config.toml
n_layer = 14
d_model = 320
n_experts = 128
experts_per_token = 4
d_expert = 80
d_shared_expert = 192
activation = "squared_relu"
moe_layers = [0, 2, 4, 6, 8, 10, 12]
router_score = "sigmoid"
normalize_top_k = false
routed_scale = 1.0
balance_loss = 0.0184
balance_bias = false
init_std_router = 0.0262
lr_router = 0.000615
vocab_size = 16384
norm = "rmsnorm"
norm_eps = 1e-05
tie_embeddings = false
optimizer = "soap_variant"
lr = 0.00468
beta1 = 0.95
beta2 = 0.95
batch_tokens = 131072
seq_len = 1536
train_tokens = 637200000
steps = 4862
dataset = "wikipedia_en"
Below are experts of layer 2 (counted from 0) of a mixture-of-experts language model. Rows are named router (the router's row for the expert), up (a neuron's input weights, with its number) and show model dimensions 0-79. Each number is 50 + 12 x the weight over its row's rms, rounded and kept within 0 to 99.
Before each expert's rows: a language model's description of what the expert responds to; "mostly gets" lists some tokens that are sent to it at least half of the time. This comes from a sample of Wikipedia text that the model never trained on.

# expert 11
Description: Mid-word suffix pieces. Second word pieces that finish a word after a short opening piece, such as Cl-imate, Confl-ict, Al-ien, Cabr-ália.
mostly gets: "ital", "orial", "ifinal", "ampion", "imate", "utional"
router:59 49 36 42 41 44 55 45 54 55 42 43 54 36 46 51 21 36 58 51 68 50 38 39 30 47 58 52 40 75 39 22 48 42 44 48 70 36 58 62 63 41 45 45 20 50 30 60 49 58 71 40 47 48 43 58 43 32 66 45 45 61 62 58 49 34 41 35 59 41 47 66 48 16 45 57 65 65 43 64
up0:57 56 50 57 42 55 67 39 51 47 39 32 27 67 41 40 56 38 48 51 52 65 43 39 55 47 57 43 27 63 41 44 34 39 53 43 87 54 43 60 58 39 51 45 38 25 31 54 34 44 26 39 35 47 40 46 65 60 48 39 54 59 38 51 61 45 62 42 54 44 40 54 54 51 39 57 56 63 75 65
up1:59 49 29 46 42 58 51 56 46 72 63 52 58 42 58 52 23 42 44 59 54 54 43 56 46 37 38 62 48 30 34 45 44 61 51 44 35 52 52 51 47 41 47 52 43 42 38 47 43 67 37 76 36 30 57 76 48 35 68 71 44 47 34 69 51 56 38 55 41 40 64 59 50 32 46 59 49 55 53 54
up2:65 60 59 59 31 50 32 63 73 40 48 23 55 41 31 50 61 39 61 55 44 43 49 56 19 56 28 44 48 48 25 36 52 54 63 59 35 44 48 54 62 54 43 45 56 58 72 57 71 75 63 56 53 40 51 40 40 63 60 60 48 74 74 60 47 58 51 55 62 77 36 46 38 39 72 55 24 72 65 30
up3:46 45 59 54 48 36 53 37 31 42 49 70 51 57 29 42 58 39 39 30 47 25 59 40 64 66 57 28 41 71 56 48 41 38 41 67 39 55 64 28 55 62 37 42 41 57 42 41 79 51 47 46 55 31 45 50 53 21 72 46 59 59 40 33 61 61 48 51 66 68 68 54 42 41 66 48 56 41 61 74
up4:46 67 46 53 22 48 67 56 53 56 40 55 61 43 42 58 40 53 55 57 30 69 56 64 65 49 47 37 48 55 58 70 43 69 54 37 44 58 43 61 45 45 37 40 52 67 57 54 48 61 56 45 55 62 41 63 68 61 64 64 62 42 50 65 41 39 52 64 42 38 57 34 42 61 49 49 47 49 39 67

# expert 15
Description: Mid-word fragments, infobox breaks. Short word pieces inside words, such as our in Tour, w in twice, u in Schuyler, plus line breaks after infobox headings.
mostly gets: "rack", "Studio", "ape", "rib", "rans", "oup"
router:48 74 58 40 44 51 53 50 37 53 45 58 43 61 62 51 55 42 55 36 55 65 54 55 46 56 56 59 38 49 54 56 38 62 52 49 50 62 53 41 40 37 43 46 57 70 66 51 66 51 52 52 28 35 37 51 46 55 33 47 24 55 55 53 64 59 49 40 49 59 48 58 51 61 53 47 54 60 55 50
up0:32 54 66 47 48 49 19 60 45 58 51 45 39 58 62 68 42 53 65 44 25 42 46 47 57 60 53 51 66 26 48 51 35 66 51 38 55 62 68 44 42 51 44 32 52 49 51 36 47 58 24 47 47 76 26 49 26 42 59 59 55 31 53 83 27 35 29 43 48 52 57 48 48 66 53 31 41 47 54 45
up1:54 65 61 50 35 52 33 40 44 48 33 54 48 35 67 56 51 46 32 71 62 59 54 57 48 64 59 44 59 47 28 44 60 32 55 57 30 54 50 57 45 76 56 65 39 57 70 55 54 47 65 31 78 60 65 52 20 63 57 36 30 53 55 35 74 50 59 50 52 45 31 58 55 44 43 45 53 68 51 37
up2:51 41 50 33 50 64 68 45 57 67 78 46 47 49 56 62 33 50 50 63 58 61 42 49 47 73 37 49 52 54 48 60 68 52 44 71 50 32 46 62 50 56 49 40 59 32 44 39 44 60 62 54 67 28 37 60 32 55 46 70 79 51 35 65 35 42 58 26 48 34 38 61 39 38 51 46 42 50 51 47
up3:52 48 64 70 48 65 53 60 52 43 53 51 61 52 63 60 58 23 23 49 63 44 64 52 68 52 48 50 30 48 60 58 39 71 71 39 43 45 44 30 30 76 40 52 64 45 67 62 53 58 55 60 75 41 39 61 67 33 63 49 45 32 41 31 50 58 52 53 65 35 41 57 75 49 34 27 74 48 45 44
up4:69 54 54 55 67 52 41 50 56 28 62 33 55 38 61 36 47 46 50 68 54 56 49 32 49 51 64 56 58 60 55 45 58 51 33 48 58 71 51 60 64 42 53 61 59 59 47 43 61 55 51 51 58 50 54 71 43 47 44 65 60 74 46 65 34 42 63 48 45 49 73 62 39 59 43 49 64 43 44 56

# expert 10
Description: Coordinating conjunctions. Coordinators and list joiners, mostly "and" after a comma or noun, also or, but, &, slash, vs., et.
mostly gets: " and", " or", " &", "°N", " And", "/"
router:60 33 45 29 50 49 42 69 44 45 46 47 28 38 38 46 58 43 41 52 43 77 54 58 53 43 52 63 25 53 47 51 59 54 66 30 71 52 48 41 39 58 61 40 73 72 48 62 58 82 50 63 52 50 32 62 59 47 57 38 33 59 49 49 36 32 39 57 32 41 49 56 51 42 41 56 46 44 51 41
up0:41 57 62 40 42 64 40 56 42 33 51 39 41 42 58 51 29 45 53 52 29 62 49 63 60 61 62 56 33 68 33 40 82 33 60 40 68 53 58 42 49 64 68 28 70 46 58 28 37 39 33 51 48 39 26 40 56 46 38 37 49 74 46 55 31 41 41 45 64 57 48 63 65 64 52 46 36 30 62 36
up1:41 56 38 53 42 49 47 81 60 49 51 47 51 46 44 40 33 48 50 33 57 38 48 43 38 57 53 76 57 46 42 51 30 50 62 29 52 68 72 32 22 42 52 34 39 59 46 39 47 42 50 45 32 27 60 38 57 31 37 49 52 50 43 40 23 45 40 66 76 55 29 30 40 36 23 63 63 45 61 31
up2:62 55 33 32 32 37 50 26 30 45 52 64 44 56 54 62 52 26 38 33 27 53 48 48 41 41 54 51 33 32 36 53 72 42 72 22 53 50 59 42 40 34 54 46 63 50 41 63 58 69 60 54 41 44 57 47 64 35 51 52 44 52 50 43 59 33 48 47 37 54 55 49 58 50 48 54 39 46 54 48
up3:36 51 42 24 48 64 49 37 48 44 57 54 45 55 27 55 78 37 34 61 59 28 64 51 35 56 32 65 40 50 36 44 44 59 57 29 30 65 34 56 61 53 59 60 60 41 58 68 51 39 61 53 43 47 48 74 33 53 41 41 48 37 40 53 54 45 46 43 44 56 65 63 54 27 17 42 41 71 56 56
up4:44 67 47 41 48 29 49 59 61 31 40 44 33 36 30 42 70 59 48 45 75 55 68 55 54 36 50 49 36 41 49 56 44 63 35 53 62 77 48 67 60 50 62 34 47 56 57 60 58 63 61 54 62 51 36 57 64 49 42 70 59 51 42 54 43 40 41 58 76 50 49 46 52 46 46 62 33 58 49 39

# expert 53
Description: Pieces after initial L. Word pieces following a lone first letter, especially L or l, such as L-isterdale, l-ord, L-ead, landsl-ide.
mostly gets: "ister", "ohn", "ampion", "resident", "reck", "ision"
router:54 58 42 45 43 37 53 61 36 50 28 53 40 25 60 59 68 43 54 41 44 45 69 55 33 51 49 51 45 61 46 62 53 49 38 43 62 61 57 56 54 41 39 40 46 46 56 52 60 46 46 40 47 68 54 53 61 57 53 31 49 65 62 63 43 31 37 48 60 34 46 45 51 48 48 41 45 46 38 48
up0:57 71 54 52 53 53 56 72 23 48 28 57 33 42 23 54 35 63 45 49 40 50 46 54 44 60 61 67 35 31 52 37 38 57 45 59 39 43 61 58 58 39 66 73 40 50 25 44 58 57 49 48 54 68 29 56 27 69 39 37 56 47 50 63 68 39 53 52 58 53 47 52 49 49 47 52 45 74 46 37
up1:45 23 43 56 59 40 65 68 20 64 55 59 49 46 67 33 56 55 47 46 47 58 75 40 50 48 45 51 46 40 52 29 44 44 65 58 33 71 33 44 48 37 26 69 13 59 41 66 44 43 14 37 56 51 42 50 37 56 56 57 44 65 42 58 59 62 49 53 64 36 29 28 44 45 42 59 71 68 31 39
up2:47 54 50 52 46 47 55 58 41 34 53 49 44 46 57 55 62 43 61 56 19 32 68 60 55 47 49 37 42 51 46 49 72 59 46 41 41 45 60 50 26 51 60 48 42 62 70 44 72 66 44 49 44 69 56 71 51 61 73 59 42 44 53 49 51 32 50 45 60 37 43 39 63 41 49 53 50 40 68 62
up3:45 59 42 41 68 60 51 46 46 57 38 58 64 50 72 33 62 33 49 51 52 49 59 48 63 58 51 75 69 50 59 48 67 61 44 41 51 77 59 50 38 49 40 64 39 50 48 56 85 52 27 36 34 64 62 57 58 52 52 41 71 33 50 37 41 37 55 58 44 57 56 49 42 44 38 46 42 43 48 41
up4:47 35 51 51 25 37 64 52 64 63 36 55 47 43 38 65 73 44 30 62 57 40 44 80 44 64 53 39 46 67 70 51 36 31 35 35 56 37 50 45 44 47 50 49 34 52 25 49 56 74 62 59 55 58 58 54 53 27 62 51 47 60 50 59 68 55 33 66 44 59 51 57 57 34 47 35 43 31 47 49

# expert 39
Description: Coordinating conjunctions. The words and and or, commas, ampersands and slashes joining paired words or list items, e.g. men's and women's, 65 or older.
mostly gets: " &", " or", " and", " (and", "-and", " Clade:"
router:62 34 31 53 40 39 56 59 50 68 43 30 41 39 47 51 57 39 46 46 58 65 50 52 51 56 57 56 30 55 45 40 46 56 76 36 66 53 54 24 32 47 58 62 56 72 66 51 66 60 38 47 44 54 35 53 38 33 58 43 43 63 50 45 31 29 38 36 33 44 41 48 38 61 51 52 40 41 46 58
up0:52 43 30 68 54 63 69 67 61 43 55 34 53 37 56 64 71 52 67 53 41 32 52 53 64 48 63 58 38 54 47 50 59 65 65 43 54 64 35 37 52 54 60 64 30 72 58 42 49 75 19 51 51 51 45 48 52 41 60 57 54 44 48 42 43 48 64 48 51 64 63 44 43 44 53 55 39 45 43 62
up1:54 37 61 71 56 38 40 61 45 60 73 49 43 41 51 56 54 54 51 41 64 49 70 47 66 43 50 53 34 46 44 52 55 61 34 32 45 39 72 48 79 67 41 42 60 62 45 28 59 67 65 32 66 53 49 61 64 26 61 40 32 32 65 58 60 59 42 54 49 60 62 39 51 54 49 61 25 63 39 53
up2:45 27 68 25 47 39 43 54 47 33 29 56 16 60 53 77 36 73 86 29 79 45 39 51 61 49 57 45 41 52 59 56 54 60 58 60 56 37 44 83 43 47 59 60 45 43 43 50 70 42 61 49 42 62 46 39 67 78 43 66 59 64 60 34 28 52 60 57 11 65 66 46 67 43 55 46 59 72 45 59
up3:55 39 57 40 63 37 48 62 52 76 48 43 28 43 38 57 55 51 27 29 50 52 42 53 41 32 67 46 63 55 45 46 45 54 42 44 35 42 57 52 29 51 57 58 50 59 58 38 53 61 55 50 37 63 28 31 42 53 52 61 44 44 51 52 56 52 32 43 38 51 46 51 33 59 19 52 53 60 41 36
up4:41 67 49 42 45 44 50 57 45 45 60 31 62 48 51 64 58 62 52 52 39 54 63 50 72 40 49 50 24 52 63 47 44 48 20 64 44 59 81 29 21 43 51 23 31 66 51 44 29 31 61 58 42 59 29 35 73 46 43 44 45 50 29 35 54 40 52 43 62 61 45 70 44 63 43 35 57 64 58 45

# expert 51
Description: Opening brackets and quotes. Opening parentheses and quotation marks, often fused with the next characters, e.g. ("legend", (185 cm), (2008), "great.
mostly gets: " (", " \"", " un", " (1", " (S", "("
router:45 45 52 49 44 60 66 68 36 53 52 48 29 37 41 59 34 51 34 53 48 49 61 52 60 56 56 55 66 81 47 47 55 51 59 27 47 73 46 45 37 60 43 69 41 61 45 67 58 41 35 50 52 60 24 27 43 62 61 38 36 56 49 46 42 61 61 51 50 67 64 55 45 61 73 82 44 45 43 44
up0:70 59 35 27 31 44 50 56 22 53 42 37 34 37 31 39 33 42 46 48 44 54 34 53 41 56 48 36 63 75 49 53 38 60 69 41 56 58 61 23 43 49 55 39 50 55 35 70 52 40 43 75 64 71 32 52 54 51 47 48 45 44 58 52 42 61 55 58 35 43 64 46 32 67 50 60 80 51 67 39
up1:57 59 36 41 47 75 56 58 36 54 43 45 40 17 50 69 81 38 35 52 41 37 59 33 54 58 45 61 62 65 57 57 46 65 44 50 53 44 58 53 35 41 42 53 59 31 29 48 45 39 34 39 61 47 45 42 47 46 58 75 53 55 28 33 44 18 56 72 52 50 52 49 50 57 38 58 76 71 43 42
up2:16 46 74 68 27 47 35 25 69 57 38 31 39 60 56 24 56 49 49 59 39 41 62 68 61 38 47 44 47 59 61 64 41 35 46 52 53 49 49 57 73 56 55 48 39 45 53 39 53 53 50 49 42 45 35 65 47 62 42 28 51 42 47 54 54 59 38 35 67 49 40 46 37 61 77 41 71 36 37 50
up3:55 57 34 56 47 65 48 48 49 45 50 54 45 47 43 54 63 63 40 63 59 60 56 38 27 57 55 52 24 65 50 49 39 41 59 27 55 63 38 34 73 62 44 66 49 40 25 42 57 39 44 52 57 37 39 56 45 64 41 31 19 62 55 40 48 47 41 58 49 46 76 57 57 39 66 52 38 32 72 50
up4:60 62 62 49 57 57 46 48 28 58 45 47 61 53 60 52 50 56 40 72 51 66 48 33 48 61 47 55 62 28 63 41 59 59 67 48 45 58 70 56 46 54 45 51 51 64 62 34 37 46 63 57 41 57 37 57 46 57 49 66 54 25 34 61 60 60 72 76 67 55 36 57 63 56 47 67 77 52 58 53

# expert 16
Description: Word-final suffix pieces. Short word-ending pieces completing words or names, especially past-tense "ed" (heed, weeds, bleeding), plus -ier, -ings.
mostly gets: "ed", "cted", "idel", "aded", "led", "ased"
router:67 53 48 57 41 46 46 48 64 46 46 35 50 51 73 64 45 61 34 44 62 42 55 64 39 44 51 60 55 73 27 38 55 64 87 34 54 43 44 47 46 52 30 57 40 48 37 44 83 51 66 41 52 49 52 26 51 35 42 61 45 44 42 53 32 47 55 56 64 50 50 76 43 72 40 44 76 65 35 37
up0:71 71 67 35 50 55 44 57 52 38 48 64 37 63 37 42 39 46 68 49 49 46 66 44 56 46 56 61 42 45 55 53 30 56 74 52 42 33 33 32 49 52 43 67 54 61 67 47 60 64 68 54 44 53 70 24 45 59 18 68 62 49 51 67 40 48 48 42 75 58 49 88 39 58 40 51 63 43 35 52
up1:61 46 37 50 50 59 66 47 62 32 41 49 51 37 54 55 51 58 62 27 61 37 48 67 62 43 72 57 62 71 49 28 37 46 56 52 38 64 64 40 56 61 54 61 35 40 36 40 78 66 61 68 44 67 53 64 43 66 39 20 45 75 44 57 38 32 65 65 84 42 31 48 43 49 51 57 34 69 67 49
up2:50 41 46 45 43 42 40 48 34 55 45 71 55 71 63 53 58 55 40 57 46 42 80 42 67 40 65 41 61 40 41 30 46 54 42 35 63 47 49 60 40 51 32 35 38 52 66 34 67 55 41 45 55 48 52 73 81 52 52 58 40 43 39 72 39 45 51 45 38 39 55 50 49 52 55 49 68 57 67 56
up3:59 59 41 34 60 67 38 62 44 43 48 38 51 61 45 45 60 64 47 48 61 23 47 66 28 53 37 60 45 50 59 30 56 28 73 42 52 49 58 30 55 73 46 43 49 50 31 48 61 61 53 33 42 45 54 24 64 57 44 61 19 51 48 51 21 51 37 69 48 57 60 66 26 56 33 09 41 65 48 35
up4:28 59 67 42 55 35 69 50 54 31 35 58 47 57 72 31 48 47 35 41 59 42 56 41 61 36 63 52 75 59 55 58 38 63 66 66 52 40 45 58 52 47 39 70 49 40 55 27 46 68 37 42 58 33 20 34 38 66 42 71 57 39 49 52 47 53 40 49 54 48 56 87 40 65 53 45 31 64 50 61

# expert 62
Description: Second-syllable word pieces. Short letter pieces right after an initial capital inside names and words, such as H-ub-ner, h-aw-za, S-arm-iento, w-w-w.
mostly gets: "w.", "eptember", "ockey", "lam", "emocratic", "ield"
router:63 53 52 41 34 49 61 42 29 58 46 49 56 39 68 63 41 50 40 45 30 52 53 38 57 60 58 73 31 68 67 43 36 49 47 41 50 49 73 45 26 44 62 46 58 43 60 44 52 67 50 41 23 39 40 31 23 38 62 36 49 73 46 61 46 60 21 56 46 52 42 74 48 31 53 77 61 48 51 63
up0:48 71 46 43 40 49 57 64 51 39 60 49 52 43 44 46 53 32 80 50 15 57 44 66 25 58 58 45 38 55 43 66 29 72 46 36 39 55 36 46 47 54 37 60 42 57 32 55 65 56 70 47 41 34 44 63 45 47 55 49 49 48 26 73 48 53 62 45 77 38 52 93 51 25 41 29 56 54 23 65
up1:63 59 52 42 75 44 43 49 37 32 21 54 62 49 66 39 60 47 42 65 57 50 32 37 45 43 60 68 56 38 33 59 34 52 41 61 27 47 62 41 41 31 52 72 46 51 46 53 55 51 29 53 37 34 45 37 63 47 52 31 45 69 46 49 52 67 42 54 44 41 48 54 35 47 55 41 37 61 54 53
up2:53 50 58 50 45 57 43 48 28 48 63 73 45 73 40 40 29 61 29 33 34 63 49 54 62 67 37 52 45 43 61 35 43 59 46 40 68 23 65 57 59 57 66 66 46 41 36 29 41 71 39 43 43 56 61 43 50 47 53 35 63 56 52 43 70 44 35 38 66 41 60 62 31 25 62 51 54 54 48 68
up3:52 67 10 43 55 41 35 33 29 69 51 35 57 48 47 47 35 24 67 64 53 54 36 48 51 60 64 41 34 63 61 64 46 56 55 56 47 47 64 38 54 35 31 54 65 44 49 41 43 65 42 53 44 64 38 36 32 35 65 32 54 54 66 50 44 43 34 61 37 50 53 40 56 51 66 69 46 44 43 60
up4:63 62 51 36 29 33 43 47 44 31 48 58 65 50 53 48 65 40 53 56 66 35 34 54 43 56 48 45 27 56 46 48 37 56 58 58 45 32 39 62 50 48 71 54 32 59 55 34 43 59 33 31 32 53 56 53 67 44 43 38 65 54 53 43 45 49 50 69 59 50 55 41 71 60 54 68 46 41 22 48

# expert 24
Description: Subject pronouns. Personal pronouns he, it, they, I, she, mostly as clause subjects after a period, that or when, before was, had or is.
mostly gets: " he", " He", " it", " they", " I", " It"
router:47 65 44 49 36 48 59 54 45 47 43 38 45 51 43 53 63 54 50 34 42 68 41 53 36 54 70 55 22 54 40 37 59 62 51 42 44 47 60 59 61 28 40 40 29 29 51 50 55 59 36 35 51 50 50 36 48 58 66 45 51 36 63 33 37 61 30 57 47 49 36 55 52 58 58 65 56 45 51 48
up0:70 56 38 26 70 57 52 61 36 63 56 40 53 27 56 31 73 63 51 53 34 49 50 40 26 33 37 52 56 47 50 37 49 58 64 45 52 47 43 42 41 65 54 33 47 48 47 56 35 56 27 46 59 46 40 48 56 47 46 39 74 25 67 34 46 46 18 35 53 62 48 44 54 53 56 33 57 55 49 38
up1:59 55 40 43 48 44 47 55 53 49 47 61 75 42 67 57 46 39 51 34 54 62 69 48 45 46 49 36 66 60 79 35 55 58 44 38 62 49 59 34 71 64 52 46 48 75 79 44 48 49 56 59 38 19 42 73 82 76 53 53 60 76 54 50 34 77 33 43 27 57 42 69 33 70 65 59 57 45 44 38
up2:65 48 51 52 72 43 58 55 78 53 55 70 27 42 35 50 24 20 64 54 46 58 36 47 53 47 61 52 53 42 40 40 28 59 56 34 58 42 44 66 57 24 58 35 38 39 36 45 49 44 50 46 46 40 61 53 41 45 27 58 42 49 44 53 55 69 47 61 60 66 43 39 45 46 19 61 61 63 53 76
up3:60 46 43 55 49 35 43 49 37 59 64 56 62 52 38 64 52 52 58 51 35 28 66 65 45 48 63 41 46 53 61 54 50 44 36 31 35 53 46 42 45 66 51 55 50 33 36 48 52 56 35 31 36 63 47 45 32 40 32 48 69 65 37 65 68 46 55 55 48 53 56 42 43 60 36 52 34 57 74 40
up4:51 51 63 48 73 53 47 39 47 54 43 63 45 63 62 52 59 67 49 51 32 27 42 51 47 49 48 48 65 39 43 53 64 66 62 67 43 35 42 45 51 40 32 67 49 46 61 50 55 59 38 73 56 71 46 35 38 61 37 34 48 57 37 56 40 53 43 47 51 47 43 49 35 51 33 62 47 45 50 34

# expert 2
Description: Capitalized sentence starts. First token of a sentence, line or paragraph, usually a capitalized article or opening word piece, such as A, The, In, An, D(owns).
mostly gets: " A", "In", " An", "An", " The", " PA"
router:52 66 33 41 38 42 56 52 34 58 48 13 51 28 48 38 29 52 42 43 48 34 56 38 72 52 83 70 45 48 54 43 31 45 52 42 64 57 66 46 50 66 46 39 50 55 64 53 45 48 53 58 66 35 31 45 52 64 67 55 32 57 34 38 49 45 36 33 36 70 37 69 42 44 55 46 60 55 52 34
up1:42 57 51 44 38 48 50 42 56 61 66 57 25 28 46 35 37 59 43 52 50 51 35 53 52 70 28 50 47 35 69 43 51 40 50 59 66 40 60 45 54 38 52 58 40 61 39 43 52 65 41 42 24 63 53 53 42 73 53 34 26 61 52 56 56 55 45 50 78 48 51 52 51 60 61 61 70 38 49 31
up2:60 49 38 44 49 42 62 46 50 54 84 42 55 40 11 54 69 52 54 52 64 49 39 33 54 40 56 39 39 45 69 49 54 56 41 62 54 34 33 66 44 44 53 56 41 48 52 58 54 60 54 60 51 39 45 34 51 57 50 61 37 47 45 45 63 40 41 52 34 41 48 47 31 30 45 62 52 50 50 71
up3:53 55 38 09 33 48 33 43 46 65 67 41 26 35 51 34 42 52 46 43 77 61 48 42 43 71 62 64 44 54 58 19 52 56 60 49 34 52 51 39 63 44 45 52 34 43 50 31 55 54 46 66 43 43 48 46 40 44 43 55 62 50 41 45 54 38 48 51 51 60 46 40 49 38 43 54 44 52 32 51
up4:68 61 29 28 45 37 73 33 52 65 48 49 40 58 62 54 45 68 58 32 47 45 56 52 39 46 40 38 74 48 54 34 64 56 48 69 42 65 49 59 42 61 44 60 75 63 39 59 74 60 51 56 46 53 42 37 57 57 49 40 56 60 43 55 21 46 31 53 49 53 47 47 44 17 57 40 49 49 54 35
up5:39 59 42 51 45 32 55 60 31 50 29 56 65 54 67 54 50 65 87 55 51 47 77 44 38 38 41 62 57 43 44 53 45 60 44 54 57 49 49 41 64 42 44 45 50 61 83 69 68 39 81 40 45 60 46 45 28 31 36 49 50 45 55 57 51 61 54 75 50 43 51 41 58 54 30 58 42 40 49 37

# expert 60
Description: Table cell separators. Pipe separators between numeric cells in tables of climate, sports stats and election results, plus coordinate endings like °N and score semicolons.
mostly gets: "°N", "″N", "°S", "/km^{2}", "',", " 2–1;"
router:60 60 49 40 59 56 64 54 59 61 57 44 61 39 63 62 63 33 44 68 60 47 55 42 67 56 54 53 47 63 41 42 32 57 66 53 66 36 51 54 51 40 37 32 49 37 52 44 50 52 41 50 52 47 50 39 31 27 67 49 58 57 30 46 41 40 40 31 45 45 51 60 36 70 29 75 70 61 50 26
up0:47 37 56 56 52 46 48 46 51 47 95 36 45 71 47 36 50 58 48 64 55 67 60 43 22 71 65 59 48 44 65 50 25 45 61 34 44 49 49 51 57 56 48 38 56 61 46 41 53 40 59 51 39 52 59 66 67 39 57 50 55 48 65 64 43 47 58 40 55 41 68 41 46 35 40 47 54 35 57 20
up1:70 63 60 39 60 16 53 54 34 39 62 34 39 50 64 55 37 64 57 52 56 47 37 48 56 43 33 52 48 65 55 32 38 74 57 44 52 36 48 44 53 30 18 54 60 62 90 54 62 70 63 53 47 17 61 42 51 72 42 63 49 59 41 40 48 40 55 67 53 54 76 60 28 56 56 58 41 65 38 64
up2:51 48 38 25 55 53 35 57 48 45 45 47 62 52 43 60 49 64 33 51 64 45 31 46 75 53 46 60 51 64 67 41 58 47 54 42 35 55 37 74 64 69 57 55 42 49 54 67 68 53 47 52 50 52 57 61 55 54 31 68 28 32 56 50 33 55 57 60 74 41 60 38 70 44 55 46 53 45 54 37
up3:33 55 40 51 35 47 54 57 58 49 50 47 38 51 56 35 65 68 54 37 63 36 38 44 44 53 47 65 59 74 63 58 40 54 39 67 31 38 30 43 42 71 54 37 35 48 66 48 37 53 32 50 42 49 52 28 35 59 45 48 30 26 47 28 71 56 51 64 50 68 47 62 24 58 55 53 43 46 59 47
up4:38 52 47 53 46 54 62 37 55 52 63 35 55 35 58 31 43 42 48 45 46 47 58 59 31 46 46 56 67 60 50 57 37 59 58 46 37 59 60 41 74 51 48 45 58 48 52 75 31 49 60 25 30 39 70 49 41 48 47 55 74 38 71 66 47 47 63 38 46 40 61 65 47 47 48 60 51 31 47 36

# expert 36
Description: Verb particles and table bars. Particles and nouns completing phrasal verbs, above all over in "took over", "all over", also up, off, place, plus scattered table bars.
mostly gets: " (0)", " over", "oel", " sides", " up", "-up"
router:71 53 37 47 48 31 38 54 48 56 40 34 48 62 63 19 54 52 38 62 58 63 51 51 41 64 76 53 39 54 32 38 56 48 52 33 40 59 37 57 28 41 30 23 35 45 25 48 66 53 42 41 55 54 52 46 45 57 54 49 45 51 60 44 67 57 40 47 48 39 41 57 42 41 69 61 37 74 31 49
up0:43 72 55 38 35 29 60 52 40 58 48 36 39 54 49 29 61 49 65 42 62 51 80 51 47 58 50 52 61 61 64 54 36 47 43 59 72 31 46 38 74 47 52 45 43 52 39 42 56 37 60 35 36 59 45 50 48 43 57 68 54 69 52 52 59 21 43 56 72 52 76 46 51 56 51 72 50 58 54 41
up1:51 48 46 48 32 48 23 49 61 64 56 37 35 50 56 26 65 53 73 67 35 39 56 60 56 55 49 42 45 69 33 33 47 37 53 48 47 52 37 48 75 47 44 52 18 50 45 53 55 53 54 47 62 34 39 52 48 55 52 67 47 40 53 50 53 41 45 42 53 52 58 50 43 48 62 49 53 60 57 21
up2:44 29 53 43 33 38 46 56 51 56 54 53 69 44 44 57 40 74 60 52 63 47 35 60 39 85 44 54 29 62 40 50 76 38 56 63 40 51 49 44 41 40 47 25 68 30 51 53 53 46 52 62 39 40 54 35 54 30 43 48 61 44 81 30 42 30 54 53 43 39 35 50 68 56 28 55 36 61 24 45
up3:35 51 38 66 58 49 56 57 58 62 51 51 58 49 39 70 54 54 52 56 45 52 61 63 44 69 38 56 47 55 51 69 66 42 51 46 51 63 62 72 45 47 52 30 35 55 66 60 41 67 53 55 55 58 50 68 50 36 36 49 53 44 78 47 29 43 58 59 45 55 47 58 64 64 78 60 48 46 54 43
up4:61 53 58 42 43 48 49 43 57 51 41 42 46 56 33 74 42 61 44 43 37 57 60 67 30 65 58 53 50 49 35 69 63 40 59 51 39 65 47 67 36 54 40 44 54 27 65 54 53 43 61 51 69 50 35 54 54 49 46 53 49 58 38 48 46 27 42 66 42 37 59 36 35 30 72 40 26 65 31 40

# expert 47
Description: Table cell pipes. Pipe separators in tables, especially election and score tables, plus sentence-ending suffix pieces such as -es., -ency, -ations.
mostly gets: "apse", "ency", "ications", "usion", "uses", "ends"
router:70 51 58 41 57 43 46 58 61 62 47 59 47 37 70 43 54 36 46 57 61 65 38 68 58 50 61 64 62 50 53 37 42 59 43 54 57 48 54 50 60 42 50 30 57 57 63 43 66 55 52 61 08 49 37 48 55 51 54 57 26 43 47 56 63 50 54 35 60 35 44 46 28 52 44 64 56 52 35 48
up0:56 55 45 37 48 62 55 51 54 56 45 46 47 43 43 57 30 77 50 53 65 51 28 44 31 41 66 67 46 62 49 55 62 37 68 66 54 66 56 39 50 53 55 38 47 61 54 51 41 72 38 55 39 39 42 57 57 54 52 48 57 30 39 53 54 64 57 40 65 33 49 29 46 63 39 59 51 68 34 57
up1:28 61 43 36 57 56 64 45 52 58 49 58 24 29 69 47 62 64 45 48 67 62 38 55 68 39 57 46 50 33 57 48 41 74 31 42 47 61 46 57 57 50 46 42 32 58 64 60 45 52 64 54 56 49 55 42 35 57 69 36 32 46 38 52 39 32 44 44 63 34 48 31 54 44 57 79 33 43 53 52
up2:54 53 53 35 39 33 54 15 63 55 45 42 44 66 65 47 34 68 77 58 53 49 37 38 51 68 35 49 44 40 49 49 54 75 65 34 62 64 39 45 39 54 58 48 45 50 44 43 30 59 46 63 43 68 51 47 55 42 40 46 47 49 76 65 53 47 58 58 74 48 56 61 32 48 43 48 74 73 70 42
up3:44 48 49 45 39 45 60 45 48 60 48 26 67 46 60 67 50 54 66 50 55 43 26 59 56 65 31 20 46 49 55 40 71 55 61 61 48 74 53 38 59 69 47 51 57 46 41 60 44 58 70 59 41 45 59 56 29 34 39 44 38 47 46 40 71 61 65 52 41 75 56 59 54 46 42 37 53 59 37 53
up4:31 44 41 40 54 45 46 47 47 44 39 43 60 36 55 55 55 41 36 47 69 61 59 60 53 59 68 36 49 59 50 63 54 37 60 58 51 53 52 36 44 45 34 34 37 57 54 52 61 48 71 31 53 46 44 50 56 39 54 35 56 64 60 49 39 55 47 51 76 36 57 46 60 62 71 45 51 45 38 40